{
  "d_model": 128,
  "n_experts": 256,
  "experts_per_token": 8,
  "d_expert": 32,
  "d_shared_expert": 64,
  "activation": "clamped_swiglu",
  "shared_expert_gate": true,
  "init_std_router": 0.0079,
  "norm": "rmsnorm",
  "optimizer": "muon_variant",
  "beta1": 0.95,
  "batch_tokens": 65536,
  "train_tokens": 395700000,
  "dataset": "wikipedia_en"
}
Below are experts of layer 6 (counted from 0) of a mixture-of-experts language model. Rows are named router (the router's row for the expert), gate (a neuron's input weights, with its number), up (a neuron's input weights, with its number) and show model dimensions 0-127. Each number is 128 + 32 x the weight over its row's rms, rounded and kept within 0 to 255. Numbers have three digits each.
Before each expert's rows: a language model's description of what the expert responds to; "gets" lists some tokens that make up at least twice as much of what it gets as of all text. This comes from a sample of Wikipedia text that the model never trained on. Tokens count by the router's weight.

# expert 60
Numbers with units and spaces. Spaces and digits starting numbers after "between", inside parentheses or durations, plus taxonomy fields like Authority, Genus, Species and currency signs.
gets: "1", " ", "2", ",", "9", "3"
router:098149171113074129189082066173109102105125149119162135172126128137126114128144112087148114194129078166121149120145124192128083089194191112146091158118165101091173094095183084134149155087133116108162104186112165089121127107139130129184137187154114165140159142098141079141182131169106119154072156140088095112169129180108149115149084098153191135152130073092082168119109149110115121126169
gate0:132075146130155112122164152134156074152132102158129134164135174108099116171167136073184128120126126149098131139113139172133187178106155111081125098133125134109133123151100123186090143176137130225149123155147072091135072178063126122142127139131085150133153141198121081128098126111105127111084154172172145190134130142133184132163171123115085105183133063134110150204203159138088143099141
up0:166121101119120126138202128146142132145134109117122096131074161118053146157123147133122129144141096088141144111156120110185126148137115143100130086056124124103138147149096059148091212113091181138140125145109142152062138075168167184106082119149140186187094142049046125105167139104117070139111146114149127152114073134092155127140123160140131143146206122117145121142148101185139070154164

# expert 36
Sentence ends and pivots. Periods, commas, closing quotes and parentheses in prose, and the word right after, such as The, His, is, was.
gets: ".", " is", " The", " that", "s", " was"
router:208174156095152141170107116135122094127101113101166204077151102093197132140111083137096162082078147120107155120164163083134132095134098152084121114142103144139112129111130161114167070135120153107143081070188143150124212107103148112105190110186132117099112122095086149122124152131126048141203159114119163168094097167116105167121103152118125071105167120150111124093114161101084150127153
gate0:145119172096128130106062089073065089144148142127134090131067149139137092188128163091152097136128126127125097171139110173139101137130145130156083170102171115078146150093149128145131177088104111117088152164035122089132091176107115081152099109106123125135079092138186086122096090134112212106123119141093143162127181094166128117133074116096170126093095089149126124183138105070187141089113
up0:072124208082161116114111081145137143115137074139143128127077107120145142136192169144066162127161136130089173074127158157174127139059201148082070108122111134093144103101146086147105133131136122088078189135135095143135091153074153099052139127125160127142137053096168076118134169145085141129128144126122084130100162083099155188090117091120113154104118156140128122115088117108187110148095

# expert 29
Sentence and section starts. Periods, line breaks, == section headings and sentence-opening It, There, The, especially after location descriptions in place articles.
gets: ".", "\n", "==", " It", " which", " and"
router:116160129162126098178089084080162140062171128113119149138171115061173150152145096102160040098084155093090142170097139120103147089152153153083172091108135169106069114125122108107120146210109184126112192097094098092101187077100088101119138147153120138152102115075126105132116129132090082139158093139133145161170094154089122148166090159160130162089154166113094180113116104120107151145108
gate1:137182068159131164081120111095086113117100157125115120106138209148175118129151118084123141165178130135151143097094075124163130080147109160138080065099113117077110176116168140127148078122135147073139191111082070086125150107144168106149132133138110160142111145143190215097159128161118171126125107176076101105147082116169149136121185149143165104171140174113102173133169120119181138166164
up1:106110105069160195117138155157186119089178104113241080124140116172061139111074117150103152169140116094104153082163129095111130116087115125122069146154173126155140101134102186102147177100121067049101099105155099091157084151085145129142099111115141171186112153115091121161164148140119161118098118184099117156152112127163154122175139135177144108101149106097151131148137127143168121172148

# expert 3
Digits in tables. Digits and number pieces inside table cells, coordinates and ages, such as the 7 in 90.573611°, aged 19, and 2,982.
gets: " ", "1", "2", "3", "4", "9"
router:090137113110133084137103183139087127152131153098135104149136103194106163139094213149130093172113129167149130079150131182146116183199181149176136128112125142110159143094110149146081142160101131143057148159074091123115079131147165116137120168073145127119130134150193121120190105159098202071151120151120109080115162131107140063156146093148116192119143134087161067171122097143162105138139
gate2:161128084136103135134142138097099104142095137156111127109156129148085115119119156112109163077120149055159194122120119146118128224055151072115084061080102162099174133078125170111090155110147063149147197167172100111125141130103178132109119146071118111123091154145164181151130116083089163143130147081142174129186091153103139123110164184163111135168114126140067096095108148148146100134101
up2:136157087140131164119176155114118182128141101116098155177128111155163201158084157171101171139077212153151130095148108098137142132054081138112140105107191127110136131130077078090153101076149143126139135156081159113106133149131074181156113192134118099091098201148124150187152142097126140140118174215186106132144161176178133126103164075117130152135153111151122079127133109131141119122113

# expert 35
Determiners and possessives. Determiners and possessive pronouns before nouns, especially the, its, his, their after verbs like published, and the possessive 's.
gets: " the", " his", "s", " The", " its", " their"
router:141125168108137120189161168119134137093130112123168180136131133148164152112146065150123183103187072100094157119151178146115104071141133178064137097177112170163154161113132120090150126052110164170134074124130122137131136114091127179177124162170161126164148181117127168093168116085164034171173134163107131143093099115122098167138130100126091182105091142170103113150082154163097112131119
gate3:095065125119156157147140130209124178111104119121152184102129146128111158154077140182120129098122165094169123115152163131114145156108163194155142175150123178142168077086087086158139142092104103139160115080146162140145094101174144149124189147127161155139143121194124089135129082178104085100083108181148144173158131141134133154133094094176054174117062117086128118120121132136147172188180
up3:112128148104129125132172166120144147130147129086119092142078090173069092091175140124142135121096080092134193060180105135172099092118139129092168147118137166169092155162096142140148163113098097137146135115134087107164119089082123204104127130103135052113103132121203105179138134096154125099148136176085103176144152136131176122139143138166103153167082099056056125165139168116122157184079

# expert 44
Parentheses and numeric cells. Opening parentheses after names in stats and tables, blank cells before numbers, plus %, units and symbols, such as (AUS), (1–0), €.
gets: " (", " ", ".", "%", "/", "5"
router:084112187118119112139131144156075159096087109104104086157119131132074136156125151157137088105113110150156143149151095113123114168125139075123144177090120160065125068130125144161168187099144144167081164118138181131136088100094111094119102114082080143091104136146161056088134115148101199146123113103136148159090197072130108090197097127072105127145080079145118172191092128067122137149106
gate1:129150102116128099106074103041173130089156121092157134151160143117113172065185074126078127143111133126156154111059130064108170143110108130161146108128111138106130083095201096077131147114124149133177112201133116124060167057126154121198129203101149108111129197099112091086139147135126149122120124144102111157105169092083148126164163125131169101123103100120102106136174131159125147091096
up1:130104159111143177134044094098072074184134127139160146179110086126143122197120124138123179084102146093145165136130165116181124086088094119155094124137172154094118124059114092103146125093130132160156134079115083163113107158133124132129168147188167134118109125202123133172143082176075101118183112145121114107135076145149119118112115113063067169154169167147107135167133112168185126147178

# expert 57
Prepositions before places/years. The word in or of before a place or institution, year-start digits, and United or In, such as Olympics in Birmingham.
gets: " in", ",", "2", " In", " United", "In"
router:070088175104086095178105108149106082101094081084108085154128137166155076145072102114155093092116105160152112147166078151109086091183137116155129179180161154159108077095161075094117151129137118102102079143110195074101197171101123097157101158172096125131120137104103123103144165148112095149142152096107137094130161096082113072178111125138190148094086098125099152133080135124115092115115
gate1:146105111149184128161122120145142193126142129126084155105087154111122108106098143140129163140100107121112102073094198129168159162066169103194149161081153105159047109183127153147134123090174136135194149079148137124095089093119126149121166118116093185135112107149195121151128153131072090073182151100155128141108149065159130154102146103113096100130197149116164117148165097134158166163068
up1:178106103124136104176149106177135168124126167126130098176145156099123153118166140175154144106099153135135101137089138180102124131108087128079136071191071082175122117146086084144097124105165148140155104105133108078079126114158168122110074112126120157152096102196120113136085135116118047138099167117187086176084110086124135115160121110153103117168113124089128117181152167075178111114024

# expert 40
Articles after prepositions. Articles the, a and an, mostly right after prepositions like of, in, on, at, plus a few adjectives such as large, annual, historic.
gets: " the", " a", " The", "The", " an", " A"
router:190116159100119112159142124149171164060085086114150150080070129181126121137137091143129137156206121089104180144140176201148090079166128155125131081122141130152128164131147169088169097141129183157149108157153172165105128156140100157084094185182160116111146161076130169118157141083108060151124169108089171147090077117095092139114089133117082133149129121168118137117083122092154110103176
gate0:147115112123102152095073112095154144098116138135155100085174093133171194152075174152114095112149134113142128143055118145204147117108127096128167147132102151118126151142122126122160100116186114108083129198153124122152070146172182150069142082152143138101143112124147153131153181108114057142146074181112145116120114141137056092121134071080085163130136129112127172219154194132120133169094
up0:142123106154141086097186106159156081082122129130131172166115144122115115080108181123126152121113062120167082098068170157141162151189150130108119164144133132154138103085106115147128149092126132113124108123117085245134079173092078161142167129131128141158126075046156122111118129087137076123201131102130129143158126161142152132109161061081139145134212080146167136120120119161160124103167

# expert 63
Infobox line starts. Line breaks, dashes and field labels starting infobox lines, such as Born, Preceded by, Coordinates, Type, Full name.
gets: "-", "\n", " Born", " Preceded", " •", " Location"
router:107078165108137128138139149147115051135148099071074150131106120148120108095106123122139096120142097108178092166140135081116094042092129172168104094162120192127130094124158087141091131137079184094085140135089134108119161124080106083115036133172091147154097114106128153107154124169116118134144199106105129141180077124129135076141177187125160108098095167118070160181101124130166109113093
gate2:114135111061101168105153146068092123146121115097194164105186122105134101112101120140147165106151156107161173109184152161125110134132145180134163168116103126176130143099119129125097105109092155144131166180150076137157152139117161141118109215117113155116146126110190138170104161103135165111100102179194107146166140046145219147154128157137170100093060070122102107122151128098074149105103
up2:153109137113120100065184136118146103141135149134107156101091201196091111110180102089078142131160139087158184188180173064181123154155141082132134127146076099138100130115149104176150147186134173138115165136170103117161101154107104124148171125140136164095118107150121144039095121119188113117100146062119077107149078082128168173132105187154095139087145164108110130116145113147138109105106

# expert 46
Main-clause verbs. Verbs and function words directly after a subject or auxiliary in narrative prose, such as began, received, continued, causing, had, is.
gets: " to", " was", " with", " in", " its", " had"
router:128169139102114143143154146095162110131108133196140178093162160133150142124146092127085143134115146152085187165125173141095073102144103184058109103081113152149161135153119173119129128143124190166161134055139159124138170124091159128142171133163140071119134140181128183134171141129158091131144151174146145148103070080156158078149148199093154082127136133141162107078112185147069155165193
gate0:144218138130147106051134104128157142110124129120180143132076127075168125086122142180174125112158132132148161148070158121091167122125159157122111073079158093118160129130137112126133181135128031149131190229165083111097124115124172101175138088060109111130141152115143140120135169139083118169103214122130148123146179152094098128124093114137147103121142116168172116155091150097137129125099
up0:184113151138171127120157174155102207076124138123187154117147147144134142163175112118102101146161168127150130123093124098152121089140141163161074165065147156095139165076160142141076112151124084145155101163084130078162152209164109151111114114159177192148138154133168166113142102144160156148112067159130122086088076175097090104083137065160111095152131135113090130114128109094090146197117

# expert 28
Table structure. Pipe separators, |---| divider rows and header words in Wikipedia tables and infoboxes, such as Apps, Pts, Votes, ±% and the slash in Team / Apps.
gets: " |", " ", "|---|---|---|---|", "|---|---|---|---", " /", "3"
router:068143120099101170114163174162100185141090111142087046124104178160109142150093172114173083135169127105171128090119061156121109106101132107204097137101116166099135154167163099130048096115120113123140189089108150082095188133164127115127079169073124107182130146112212095143123138146147161136080129099137119156194117120145163079155087127139149132119116111098119143126104114107077122125127
gate0:137166155193145171175176127121075130116134118116136181136093093119095127105156174131120129158138161150096110139126100056173148066138123151198145122105096147139133131086155146138175110145102129151144148176127074111115184075136103106087189136157115098161124111159091064118150120122152108137135142090161145107150136103159157114091107110125108140090086000198100110153161120090108174156162
up0:166120135125112088114122139098148118123171115142078147140152038140094080152114110119092161147121146134107111138100097140100052075134104148131063137134131094150126166100142111163178130154137117163158099123129144139109118066170121182107133143019194145101123083194153124184138108189177168159119125117119134161095159168059186105105099170109088146109143147145145099140132155156085129119074

# expert 20
Determiners and label pieces. Mostly the, this, their, his before nouns in prose, plus mid-label pieces like Side B, Infraorder:, Sonata in.
gets: " the", " The", " and", " of", "s", " his"
router:127094149116120103140122111169085114061125122109186115165141112131192061113105034114135151159168068126122122078130156145112161100166159135119143131156144127123171077140122123102102087085163170087149104113145180100111114098079105125132111179174111105211166098059093063120104126103136073184099172129119162085112085146093127140088095159140125145113123096145102166129104100147117126064136
gate0:074138138172112165143143129101123200108174165203173090147155104130125119160138149115166150130117148064135086101155152111138156134123083179104123116129135164178118142122074131091087153176133197145121147081192116135179134105109085079187142152130141096140104113157188076153142119082089153125124132134130096184113138100125124137167132216105116168152137105163062110112173087159159079123152
up0:148145073139100197118137090135140081126113135115093185140158108102165134124124166134125170136105118131100146137056100101182086089151135126128118149120141118059098127092169169217132127047121152125106125109093114101091151069145159108117124125152140106150082133173046175151112115215118134134117083184125133067096083167133079152140143101070180149116123137110088172126118133128107161146148

# expert 25
Description function words. Articles, possessives and adjectives in species or object descriptions, such as the, its, large, white, plus endings of genus names and words.
gets: " the", " a", " of", " are", " The", " and"
router:193096165132134182128120088145125100093099107176197149148108132196156098092108088141055161073167121074079167107159170173080142105165108113066102110109156129179167130161109110116140111156121162144140118157204138155119147081090112127094124168154152116173130104114130102133136158080148110155076105194192142134130095123186116128086116129082111127145082153156125147125100184143134104126153
gate1:165109140107124136144174168164181130083146098078132135137089136115125170169155099148134115127187140115113100093171139128121136101133176143197137144140071157105166135119133157148143188167074112153186157109171113116090135126120172142056124158143141164146104146125094169126132151083078150131089168123080160129082087077082019052125168174181149119146138162161154153142164142123144151134134
up1:138122105076166090157122138106056125160125125115099124091075135200189128102136192161097129160084123155151129112121124087130134163213109105080115130131174152155131103157139132115166040111157142072077146128128110181138155134178156133115121088155136138132113144114151127106219136202093183170086124087148087095102134076083087157145134134150093152064139113135115103127158117134151139131117

# expert 22
Clause-linking in reported statements. Commas, periods, but, which, was and speech verbs linking clauses in accounts of statements and events, such as stated, Despite, but switched.
gets: ".", " was", " but", " and", " He", " had"
router:204150106157216135135138130084141155156136153140161219084170129098175147116154106149104207123105142096108152144136189085121171119126102154076116125123086112115093165153096210148144065163121147157166122078156106174175151101145182146153181119143148124105128120146143153122123157129119093144158116128147146163130095167127160174131159128101076069131179121152120103087175159135091149124157
gate2:092135152157145095169109116159156134125097154160126125152092100120180211004104115121080168134151118106084117129131124159101149104177119123139066127156183142131133155141093102133119127105100124135154108184110114085074097147140156159095154153244137122082179160101110114128137118099141153158099182094164092150095146101113160146154104116181140161074125144120149134090133112111153082141184
up2:112105147082104108157084118152149101164197180138125095106131103083117164162147114185149143181127085086098129151150140135157107146174105149180076097105132146070158127102140139091115123084093104154134123101094172111107168159102087082141117130129123125127129142091134117170070107089095162188095203116120082158151117155193117023166145078136153105094170136126134085118085101104137124114071